Weights of a small mixture-of-experts language model, trained from scratch on English Wikipedia.
Size: 9 layers, width 96, vocabulary 8192, 9.47M parameters.
Training: a variant of SOAP for the experts, 244M tokens.
Below are experts of layer 3 (counted from 0) of a mixture-of-experts language model. Rows are named router (the router's row for the expert) and show model dimensions 0-95. Each number is 128 + 24 x the weight over its row's rms, rounded and kept within 0 to 255. Numbers have three digits each.
After each expert's rows: "comes before" lists some tokens at least twice as common just after its tokens as in all text. This comes from a sample of Wikipedia text that the model never trained on. Tokens count by the router's weight.

# expert 115
router:161144122141085117112140083121119129128142100125154127087162125110098102096135153116113133131101167102123138114132115108072118134108118137139107127144130143141138131104089080107156118137184137176094095120127087127146191162133111119144142145115084149141129159163130083110097109131161138137
comes before: " the", " \"", " a", " he", " well", " they"

# expert 158
router:154086124177163112144175139125107107111148129138095134167116109139090131135160151135135128113166112117118103134126153143065126117135136090107150146127147110165135135140123112122131089113103172194149162133150130094193135163132101144150146133114137137149140112126116159148133111153137123173
comes before: " of", ",", ".", " and", " in", ".\n\n"

# expert 96
router:184134120120143147127139090082139087125159139130064146160136144123141156143130167134181114171104133095104111133137106114131139080142111142119111078101125086163125118117142126122156097131119163096136155129101105111104115108116120157166131116119075119153136101134126109135120105141140100096
comes before: " a", " the", " to", " by", " in", " that"

# expert 152
router:118144179117128115078127127125131152114124125160140133134150114127097126119105136144133098103120167097140088117142154119143116143130150095160148077089096102104156124133127093180095152127132114116108079145188118101134078134112119131161162134132101176118127168127154119099113116118142118089
comes before: "|", "|---|---|---|---|---|---|\n", "|---|---|---|---|---|\n", "|---|---|---|---", "|---|---|---|---|\n", "|---|---|---|\n"

# expert 105
router:172166116141119109090148127123138120104119123152155120136099136157142121147083085111123091149135158169108105101106108179139161116111114171135150099164134103077108115127100146121110151117103085086138144100106100115147115117119120112117146139145156105134084124140154128144191114100139139115
comes before: "20", "19", "1", "0", "2", "18"

# expert 91
router:111125132138157120137136131143142126118125138132149129136168169131107148123084131130159123129172108139116110135137114099149190096138141125145100115139126093089154068125128172146144097073094098202147097140132123141143104134127127103138157103167152158143119107123091161122120108145152126162
comes before: " to", " in", " by", " as", " on", " for"

# expert 47
router:122092132092138132182087104130133155117169097129161121140113145104078149174132083117105109147121086091131091103151165135141152157124129098108145103114132119138100094101151126095148110126148119134148115148100116131118130150087120102117136072102151137159130115112133091079136139129110150150
comes before: " The", " He", " In", "==", " It", "The"

# expert 128
router:124172148137140127105127127120126168154163125126094134128142148090143089150102164135127187141117092150129115084128129067124124116157129095164136095140128140108126127128185108128120147112132188152116152116085136138093136142097128143117112129131139173151118160144132099098137112105183143129
comes before: " the", " a", " his", " other", " its", " their"

# expert 144
router:156111144134097133082103106166132157150116169136076126152118158129155138124098130124137149140123118152129114170135128160122110068148124143145147159100127118110112080093145123142088123134111123145138155133156157142123152134141114166098116061110103162135150125113155142123095132125199122125
comes before: " (", " |", ")", ")\n", "}", "%"

# expert 111
router:144113104118126123168166109112144079122098141094128135081118130128105089096149105117104118077092113144156089124164101124138111138158173095155138113138154103146138130097141130125145161137159148146112129155100112075168156157118136089112136114103084123129110159158143112097091118129120131119
comes before: " the", " a", " his", " this", " least", " an"

# expert 79
router:096136176120132132105162136135150147114134165154098112151126098153112138156138137133125144153143112137139126163118144116100140116156158090099098123160123164128133120141150154128109115178086153123153147097173148107126106171104115130097112107152138180134127144106063180132140123129098085148
comes before: ",", " of", " (", "\n", "s", ".\n\n"

# expert 133
router:120156127117147139145162146153151141127135080130130144161112096116118107093157123141099073119124112085127078090126150100118126111123168101123170153135142124110102162107131137110114168115154075150155103120152113151194153120153127105141129148136133116145156125103115116093092128141098143168
comes before: " ", " of", " States", "'s", " H", " B"

# expert 73
router:118171144148140117158121142137099135124125167130138117179155107133088138152158141150148117151162113092116115134113133151142119158144128097144108165120118115166101097149119155147126090099121119128090170117206133116127145132086126115125138137149154132119146179095080134116138085152096118157
comes before: " of", "s", ",", ".", " in", ".\n\n"

# expert 94
router:098178181115119143107161121179149165092108144142151125144116127113118137117127089141098131079115118097149143083112157109096106153132076128140140143106118112125113116148124104103127174149130127127116100136119112161117127116134109126105082179107098089150157075112123111114103124127140135094
comes before: " ", " Candidate", " —", " %", " Final", " Democratic"

# expert 118
router:156089070143120128104114153122119121119135159137094131085166152152146087141142130128117146178154123167170155126118096114131135132146131104151113109135148085134094157176161128112116102149151168118135161131104151135162152101121097160108148091117177146124088153141137140143112107129103128120
comes before: " the", " a", " ", " his", " an", " their"

# expert 140
router:165169105134132113125123120150157147130152172099107109106158142119118136132110127110114110109162086101131148139123084098100133127143094136154141127141146108091097149074113137108134128173152136137116122137120136190123109109100113103083158134153099155144146175150105135109077096100115161106
comes before: " ", "0", "1", "2", "3", "18"

# expert 90
router:098134147184172129145151134127120148135106153157096127155111113135130122130144132127126118118172096137105089112157129118075120130129116105128119143095132123163155171162116134123151082137130156110132119123125146133151086118093134121176077114158097160123175144156130191135154115119164105150
comes before: " of", ",", " and", " to", " in", "."

# expert 67
router:124157103111144101134144114092112127117162172143115138141130126133164133160122139140128144134108152128108103134135157134089127146129070169127137162159155160136146174109140157126112138133152146168165160129105170125130101068171163168137146149133127137066141120084124119143092128107126126107
comes before: ":", "\n", " States", " (", "\n\n", " code"

# expert 102
router:130128135180157150181099122119119134109111109128146110157133135125132160099128157106139091093140129133155112116172153126157120162125165104136157142159171152134130120091179175111103159105135118152139144161138183109150129148110106156151130155141145191119095117152129100128129126131104112106
comes before: " the", " a", " in", " he", " his", ".\n\n"

# expert 98
router:149171078092109155129123098160160140136128135112142144159143125131103144128089151115154112117116091128089172121128157139148131123127131158120154123134145142107091122076097109143115103149113125155116152114139109135114152133160121204120136105128104089127116121096156083098120108093153170096
comes before: " |", "–", "\n", ")", " (", " |\n"

# expert 130
router:151190150126107129133081162101146166119178105139091122102122101167140113114123138116142103166137110133119124136110111153067119080126112089147153136161136097115093152116118146085152106155169149112103117108121122136151105106111140122147109140123081134143151163114089104119138116119146123107
comes before: " the", " a", " be", " been", " his", " an"

# expert 134
router:095103154089123120172112087091102122142102123129163132105112142140134136169122150131129119077085154140169153134124126102131135151164134200180107097150163123144095169159098103107156149087117135102119121148128113152118159140131121098123111152118120119130104148105115136098119123112101122142
comes before: " ", " the", "See", "History", "S", "D"

# expert 77
router:159175127112152139111136197155101137131083098132134122133094130127142124095104089126111166112098113096142115149092093114121113171088135172137126123163144115132171105087130143139145138123142112134109106138111121120126170110165148085130117145107142171104127140096142135125106129185143141145
comes before: " ", " JPL", "born", " income", "heast", " Total"

# expert 107
router:123145098121117097105140126093156173140130127131114100152109141116123162140088085124114148146151134176120149129123128152145186072111089152144130143142179088109159147106098133155096152136077144125115136112121140125120081139114139143108129112118133111085141106144143082123123101091137142167
comes before: "20", "19", "1", "0", "2", "3"

# expert 147
router:138101080122130123127162140079128154134105125142140129143130101158097128161133148119141105160171103146097140099112118127124095151130132091116118156138136111118134102174137100119171087148137172108149117127126111133125110105133107158166157078170154166089134096161116169158098125124116124168
comes before: ",", " of", " and", ".", " in", ".\n\n"

# expert 104
router:106136118139150112159148111133099084132125118137151131161175090152131077088156115111093098096119103080119104140181091126118132121122150156117114103137145115182094146159108097112163095108127140186125112118118137152129141155111127117126151116119112092138124186154115137124114131092127129129
comes before: " the", " he", " a", " that", " to", " it"

# expert 92
router:126128118155132152116163192121126118111151143148136129155147135140100124121146149133093174098172163144115094139174125137151123108100102100187107130134126146108139130167130091097092124103116144102127185133116140152125138107131111152137169081129172138156145113108134157159156131106095126130
comes before: ",", "\n", " of", " and", ".", " classification"

# expert 89
router:142125176121089123101063103168156130113108113151142147095102118104122132080149160143093121101127136127127147123115131092118103141129131109148172143137105178106142152084118139139117121170131117130104119114131160112177134167105130163102111110148105100129176143115116082111114151099115152130
comes before: " ", ")", ";", "O", "E", "S"

# expert 84
router:108147101122142117128147099131147154141150136102164131133172147166106151135131141121108108134108142067184123117098104144115123135108161118174151167152181141090164130102091103096113119124151172127120131102082159098140164130114117135112112116140152113143146157089102103114100127151141147144
comes before: " ", " —", " \"", " −", " +", " L"

# expert 86
router:147112082140149125159129133089129089136120120141144116136134125149096134150128144115162099130153106188107120128112115129158131109135135124150147118165140131125143121115144150107157078114087152116129127130101139128081075092101155162152141119179093106168115113153070159147111111148087142102
comes before: " to", " as", " by", " in", " the", " on"

# expert 74
router:185118141140131113174133126130098098130149161121118116150098161138122115126134171119154169136127121108110092141113127163090111091129108135111137163106170159102138145104122096134124126141114171120132100160117174110190117120141106115160153093131156160101115113134073126164120109150157126135
comes before: ",", " of", ".", " and", " in", "s"

# expert 101
router:118130153168121105140088114132140110117149097139148103191142143137137150108118152111167117089137120124132150117184149154108125130162168090131136115170126114121135109103162159135125129135155131155124115116114170085151136168118106129125147126163180192115170139148133116109099107112127140160
comes before: " the", " in", " a", " on", ".\n\n", " at"

# expert 75
router:135122157122135140124172096110129104118125129116136132098104140111155109105148151122082113137126123157148089145118138122149130172083112140137119074140116149112106104161143122139131158121124126102108158176134143148135150044148125095150134135142174158105125124127173125128148138208136120132
comes before: "==", "===", "The", "In", " The", " In"

# expert 155
router:159122129112123114136133115146128144118206134122129121140133129136135140137133140113125147143126151116122116106118095107109096084143098128107126123129086119148160136123098121106170108100165130123131160067081127149114099128129146151034126105166167114125118116139152163156113154110125146087
comes before: " |", ":", " (", " a", " is", " –"

# expert 71
router:088087108134129137139129106148152114110115144097128121131081154151122142099111152140120075109150113134106178132115179115132121161104178139124196146159131145109154142112139118155103098153097104153125093090133100109150127164138123128121109099172143121131137107105087108112102106114151141104
comes before: " |", "–", ".", ";", ",", " |\n"

# expert 68
router:138100145124100145160108123127136125106102102146147127054176128137151144151131164134126141098118158140152118103127153146120117123154127182118141111185132126186079142137129129151090124109128120121161142135185151154084094115123136084118121114099160149117135097090145140123136134107104132124
comes before: "==", "===", "=", "The", "-", "In"

# expert 114
router:104160074100137115151142113089137121135098128108135117112076143126128152112158137109112131112175148178172135142094101109170138168117079152083139123128100161139114139148112124118156162104161143148106149153104134139118135104127168110161124171115090148127129092122085150120142130135133145127
comes before: " ", " List", " The", " P", " \"", " S"

# expert 154
router:115174161169166095128097087061094099109081139071133149111122122107137133117167115126144118097091088141119121140132103154114103142137148131140140115138123164123125130088142134136106112107172115183126122159129131138135133135105129115152111082120140129146179115122132128147112115159129151089
comes before: " of", " in", ",", " and", " to", " were"

# expert 103
router:119121112136158107112158109139145149112142173117149137083158156088173126140063121117133156144080100098137136149097147122136137165094094102137133148133093101135124161175139139123140114178164143151109131149130189152133119153162121135129101140129122158155132104125087122113139122120107134103
comes before: "-", " ", " •", "|", " Born", " Country"

# expert 151
router:144114107149144131137200137142096129108162155141083086151161126146096151123165142134098133136113095136124114107121158124135127159150117115131176078099143118136132158140140163119152168115069127138136105127108140133158101126135108173135113100134128112099105108127132120162145097130170097171
comes before: " |", " and", " of", " is", " in", ","

# expert 135
router:113085134119125124146146098169155146119111145158120137125090137136111124139083114143170084113109097135113177159129183146139149142090140166145163170127125110107139126099120123175109110106176141082133092102111129138110173147112136123142152143105129120129106106107129135110072109122150153130
comes before: " |", ".", "0", "06", "09", "08"

# expert 93
router:121134077134147136107127122095142086138201159083145124128117151161103127120118151129127092123151110143104126127116100125176141095147148144175101124136126087121083121106135119109183103142161117167112133154079132121164097107124149124118111108158093137127131169108140123128094114120131109132
comes before: " by", " to", " in", " the", " a", " on"

# expert 143
router:121130166097102117153102108167167146134111099102142131111104130143187127132106144143117124114094144126116075131132138131172136125160162183113148171142116134091136180123086119160114115130099139148119083130107101104118144152107100091129127085154124163127144147150102126099107139119119162133
comes before: " |", "%", "0", " |\n", "2", "3"

# expert 66
router:148085134237132099114145148115120103160137144126094130156123131157114122093089135110135124147098132126119153130094112131125121135136166113136123078144134105090110159141153126162145154109100141124124128097109123170125118095146125134099138108124146144133126124122194132124161124106148101088
comes before: " be", " a", " the", " not", " have", " an"